Below are experts of layer 2 (counted from 0) of a mixture-of-experts language model. Rows are named router (the router's row for the expert) and show model dimensions 0-191. Each number is 500 + 40 x the weight over its row's rms, rounded and kept within 0 to 999. Numbers have three digits each.
After each expert's rows: "gets" lists some tokens that make up at least twice as much of what it gets as of all text. This comes from a sample of Wikipedia text that the model never trained on. Tokens count by the router's weight.

# expert 8
router:496513469530582509477467487534408565479490517556547447480427551487492468491484490496518570572563524502444470517499553456461455519512525484504447523512414440485549503494563514475472534472440557455567483461501572539458470526532470525412463457433447523462572507493481507470521501443436479481491476560497530481546499477529523487546441529454496457484525557527466495489471498573434470511502527506505504530555494556484538396511495512482571556478469434549525523509527551489496461464489554482524554556423550525461491504515590586529455554446527532536464465536513484497481459533548506419
gets: " as", " in", " was", "as", " at", " time"

# expert 7
router:480449463538506484490524479532468434471522463522480471517551453555516492524540530515480450510509474514452504516468561501548487428482514442464473416559436529497460420569422490462550473509541461461568538443557543479478460538498552549526514492482566457465552476507494439479470550438505511526395512500511508475484475548518453517413569523471478435504501490521518583501513524562449492498458458460435470482511455441520523538458480536482551429505460539564564507564515546452435501489549514471500493539439458586511497452551496514506429508447505542461529460462574452456509447452480527481
gets: " ", "N", " $", " /", "_{", " per"

# expert 17
router:510525493516514478535571477570492487452525432542458596477479543507505517443551479566494477541525552464451469484460496527468553608458490550443483527494566546549453510537555516535546479516566554488531519539576478524466515573546478470530574445495460447492468515525495461545508534505503478429439470566517483462423471543533504446441531562495489534503540526555455544513553506453545471489539475525496448517464478521472572526528560463602475510563468572461529531483515478514466468534533549536471495476548491504496448464572461512451447540432485566527492483560500502480544511508430533473
gets: " \"", " L", " B", " D", " W", " T"

# expert 18
router:493458478470519484556531493454527460474434512481454447459482456508535509494495529500446536496590557468462533488510490513521486589449475492549535551503462506478560552544550473476536468552498448417522509592501459561483493453519561516539476536458445456469557504479490528480449513538443460517534542516551549460478551448537469517493469533471496427524446523447522452593491513526465488408520510535539446473501516451515532494508516544472464511564499458509464458384404527536476533459460430466553521487441475551544502500443507519501472543453571545484516480443469566473428546516532533545
gets: " |", ";", ");", " —", " —;", "%;"

# expert 11
router:461509501466515514491531581474540532515528545446470482461522515456416481485455501565570487469535534507457458540436566520433500481500424513528465515573545512514445464547522490416492460459447523482464443495440537523522566506459505569550581488470517532447506468503497521550570507455476465455492419493482553465475481482526508532479470498479491471448510533530549512499592525520552482505522519574459512532353486555498452472544476538521495416577495508487513490438458528490541507475570411446549526496464464532528490499503438517513456550515526532488505455553470443487427513548530506513
gets: "0", "4", "6", "5", "7", "9"

# expert 0
router:532579503462473405491548421527545448427487471476516472506495488581481474560513521466455499428510512546474538506443490516517457567489498485536527518511512469495521538436563536442546475452521477500522505451517465473480517503545525509515448452449513449487491558567521486533463473454475512501536445472460479492431444490519433540473461471553555541491491480561564523524553539510501435511504512513467508480552405514457458474538448524436453485537517431443542519551474557529503506487447449493587557591465486512509506596542524477504380529497488519477492450487467487463451450511586499534
gets: " the", " of", " The", "The", " to", " for"

# expert 22
router:495465584552479443487555467418529489560496521559516501550564590413504550497524487487470492565534495461558530456509505504476476491472443494516468495425427493448520524488469563523543511518454548439521455452514550521517471465407543452516430568506434469513534530529555469547472478456553479527524526452506517491406538501533519488424499538460526553588519542495511505516521528551465571511483512522477478459458487563538554507536468510537471499518448484530521510436540500527512527472426406534500468487473530487424540540525563491456604481514511483461505487437506511506492544424525525499
gets: " a", "s", " the", "–", " his", " an"

# expert 14
router:514511490516577549466512493421511488481528542602485496526479461539530459563534515499551429499491456507474497478456514502473479500544458442477464544517565540533522446464516377392562482503529494509480458496478430533479500446475447519517493484459519485461499482453581449470481515531448503501473524547483495473546551446464466507503496483514514557438570461468537471459492553416513553463440583568576512451478529510414512509517503501429574502521522458553512508555442493426536514517517505514517510488489482448440545431533547502574502553498471534498504442587528511457449458496526479481
gets: "1", "2", "3", "4", "5", "6"

# expert 5
router:491556496479514482540508474543537492440478442553495606457488580506530461479471465523536466493444473501473516529490493442546561561577548553519454502527541493487474494529467482527539526433547519582437462550477592607464502445552526430419539468484447546482478568549461524470487471509516499519481529422517465455499560499529474446540467535529497524459463493510488536443547421467495557492561464504465429541463578402477495513542553547471497475537453471525497505552547424485499515590493497423481496473478554466499479470473522514511489521536495522473475502511479519512473459552489562463
gets: " P", " S", " K", " G", " R", " B"

# expert 26
router:467442474513523564453492546547464512559491519557470487544524503463430557524493470458539440539507472501464513552576525492478496470426443488576478486476547574503476476517543505499530491524482482446460545509515490478538476392502446486488467458471479501618493483442470463509583543417495502457471491543439507490551476453517536557450546494481564412528514434507439505452436467564406490533531508499504529534506467449560469514413466434479495499483482562463467514476483499527495519509450531536472486443455483505529393493519459494460584523479500500541526478532492507553516564563494458481
gets: " was", " is", " were", " had", " are", " also"

# expert 20
router:520473522493465478532510508511541558467506533433482470552469508564524460474486542454455496449537498451425491543503525549488517514537507534483463512482479553479447503509407526450511487471507537562488469510557542432525551502461420500474529420503600544521424443520467446508518503504496477552514501528473512518495430510477508500478565442437534551544473505521554510438503485488509515469560525464495562524513485528555502429512512558507569571520438487522444461464575522484578489535567465395421514485464504424497537461405501448426463492524540541510460519461444436470550470536471515477
gets: "\n", "|", "==", "-", "===", " ="

# expert 9
router:502506406507516525515554538478510466498541518501469483500477530519471493539506512583539435482489452515530496502477504531473566466439502521460436525479468521549527543465445523494469514520491553519509607499546502492584457481526528515491513514546464493573539487493518520560524498477479466537523441519551511524497517501536474551563491529534451468493427465452480542530421525539485466562479539594461512607503481410500380459458457493442535437507584471415501512474506494491549516462552482528552422502445427448504491460491512492420543521429489507517554452516497476454449459435551521491
gets: "5", "0", "4", "8", "3", "7"

# expert 31
router:547530538487460480572511455454527455525463383501548556449441436507520445534498512484505512579530431511483441514464536505537509537466510477414480479510458471523578475525454517518577493475487546544528496439556464493527517513475488508508495476489485456483510458522475423497474429488537504509526488577529512502465535446532537527511515552551488519412579449515490560492472534505475473522524504589516480499466455558531506486543552533499503450445559544465545578488548462638521519446500499554476453474460490486538498449510451503571467473508530542481542472444544565560469499575534525527
gets: ".", "'", " it", "\n", ").", " It"

# expert 25
router:503486529516515483474490512485530523544522456490460488475444490426535513570503494519486519584441587520451481438507489397449465469458516495542498508541439477523512478458499525480539559549453483526539578474510481500463472497460571492483458486475497499566456530518472487490528546442477473497486560555488501426419448519437499504466459501469556490399520528550550475518488530474515481485436527495547564521519482537481448513447487473509443458511556445570487511495431538520463488446494498528492476479460468514456585487514476524490482459441420538532474537436390504471561404419525492414
gets: " in", " to", " for", " on", " with", " from"

# expert 24
router:486515514577520541480497431530559547516449470457559513435499494478509428521540516474457481461549484473508534456532470483452471449528491472488463527546590478429513563521477556522454561525489520492451589518512516490473474481486449543553482508527486546473469460464529477428450479490515421478526478496586528507508480483516508540544444555545467466465445491446489525538560554541515517519494570484516546461526543512455464543508500477457447426548445435482559426548516531535482562514452518507526558508485565538555577567535529543487547527448553497502460511497563427458469443448561441471
gets: ")", "\"", "an", " United", "),", " States"

# expert 1
router:527501472528548526493530480504534481495471516468502501505409441505508516545492533467471492425441542520491505536517495440535444431501481465540439484518495520516479516417458465423446517516481509561530496449568468526554479575581430511508499482518464476476520469490482546526542565493514479502470434477456532367516527495523505519429504442509513435470518548485505535480503544574514537453497560446467550493514488481538543484594529535479413470573489494512526514573417517470508417474496503530509541560623454514509536432538538538476480491461486485509527488451531467477528555436450442525
gets: "ing", "ed", "ist", "e", "er", "it"

# expert 12
router:527547524511491521428494492554488542568500461522485441497482550520518489503513535506556478499525525437468428511515477535518520445470516504455525420516565514495491421517476501517538481483457508438501522437415499469441550526516556468481498496501435547478475471561521442455463487541524480527465578529521473502492503601491543487478507537543545560462523533469516498385560499528614494429504413479534561468492531511504534443526446498510520506554481441509484511556467498471435509493371561434520528523532479504498558481557500523469425522494579435511528536518495523459545568497500545466
gets: " ", "1", "2", " October", " January", " August"

# expert 13
router:514423491488507547484523479464463475593493533537473532483557529475529470532476497504423514450588526493592499517494548501515530529493528508529489482503542474448437519380533457429545466503512521517552509555458538466513476447549497467561469465580466413482513500565542477546412452531468504511468431486508474570465459563469513523475489557519473501598574507534455534525489528484429511449563459467467497534510592506427498507557511462558474535501486471530492540471507478429471463462493448514520512507541505522444550539518563487441532472495486506474516461521438473475521501445524430566
gets: "-", " a", " first", " one", " two", " other"

# expert 29
router:460543538510427475467416456516421489481550464511515462473484512500535466509514504418521477445554486534457512475511433529483445465475450518559491447492464522483561525448568520558445586424539480446424407491481464433526475541530554417486522578508515513568530494515434575531525491558508462481496481505534505530457532460515496507434472544464492505443468502539507530528448506526456470410505524417524535570512496554488573522505442580525512505513503475516562482510487512538549487509489474481488495413488506478458524463471516498521578466540543450443470572546512535520476483560511553501
gets: "0", "9", "8", "1", "2", "7"

# expert 21
router:538542512489537476505554451451447474451495527507473531499495552488540481518461422478596502520495422483475511529501463502522447515502547486441462512503504491472489519574397457478434519468463494548486434428517486527478482457472514490502577427466488530467509545456469529533440490583447520485552494468518541520410518464522454428584502467532574515492544556533492457492542532567520501525483412470460472439564501469530538533576539562523515550513520541532529490515509492509443532529493493445484527487502607526481491500483555506357472482466492479579553472498535517539466523519467495517
gets: "r", "b", "l", "c", "g", "m"

# expert 30
router:527513560518487454458505440445503468482555589503498494487526500527453504526527460570495521468539483512487504516476553544529503479530471474470467517463530481424543452504461476460520431453558490502520545504538471550511576533457482483503510460481498474564538544469487512439449531538494498420531539500531511488476523447547516487530508577459563527439537418416494515454480514508470553460509518494472573448538561530503450516467548432464390504512563418540441542464460444495451478562489533506473490534457446526564557528542418492575490579523493522501539500455504579545517465456430480545
gets: ",", " and", " that", " he", " which", " or"

# expert 16
router:490425462493435494570524531501465494506501462539511541513519450568462517464520532424456485527521487535535526499551533445527532477551500466459432478567474472476490525503539567475534485459482548516565475577543510575493527586490543501508508456583496467489498483464526491509577566533439487568539585431494594484499501479553570531534503493479447517466475471541533465571510478510450468503404449485471457447443516520471510498422503497551465501450473517548517406492537509513493543476483484497505530485457469456484522474557493465594470569581522507497527454536501497482544475554450480416
gets: " (", "/", " /", " —", "–", "C"

# expert 19
router:408527397538515425449503512475479465521594490485455473505483466454535549543504501478461561524484530508479454495487485542512531457426460418548518538514545482552512525576470517540457534489527479550498527500450461510530463476536439468567557561484547526481509513517499499499459454438519521485539442513548470554553561490521518510465560487570433490560556466461540547504492535585504470538471588473457507496524458501436510526494497510530433456467455463499484499489473484487501503405537493572540551446499449440496498541539438441524450511442538548406476453534487502501503544425505481464
gets: " |", "-", "|", " -", " –", ":"

# expert 10
router:463469493525452451484437538590595505457546520493450468511520498497520490445573536537445493505440525447584514537480414527536486457546522477551570497479525477497558567498440500484477434516531552458511536550494445468476553492473489514549524531510475516545502457482535447464520540450561528486506557437512529534538537521489523518510520497499466501517502498513504506522426438556489459445478524473456487467544514444391466544470406468544491502496473439463535520529479541487446543514492544503466500554549409473545457558453431494588467432477498481479491512577521533495412474517455454529
gets: ":", " by", " de", "″", " name", " John"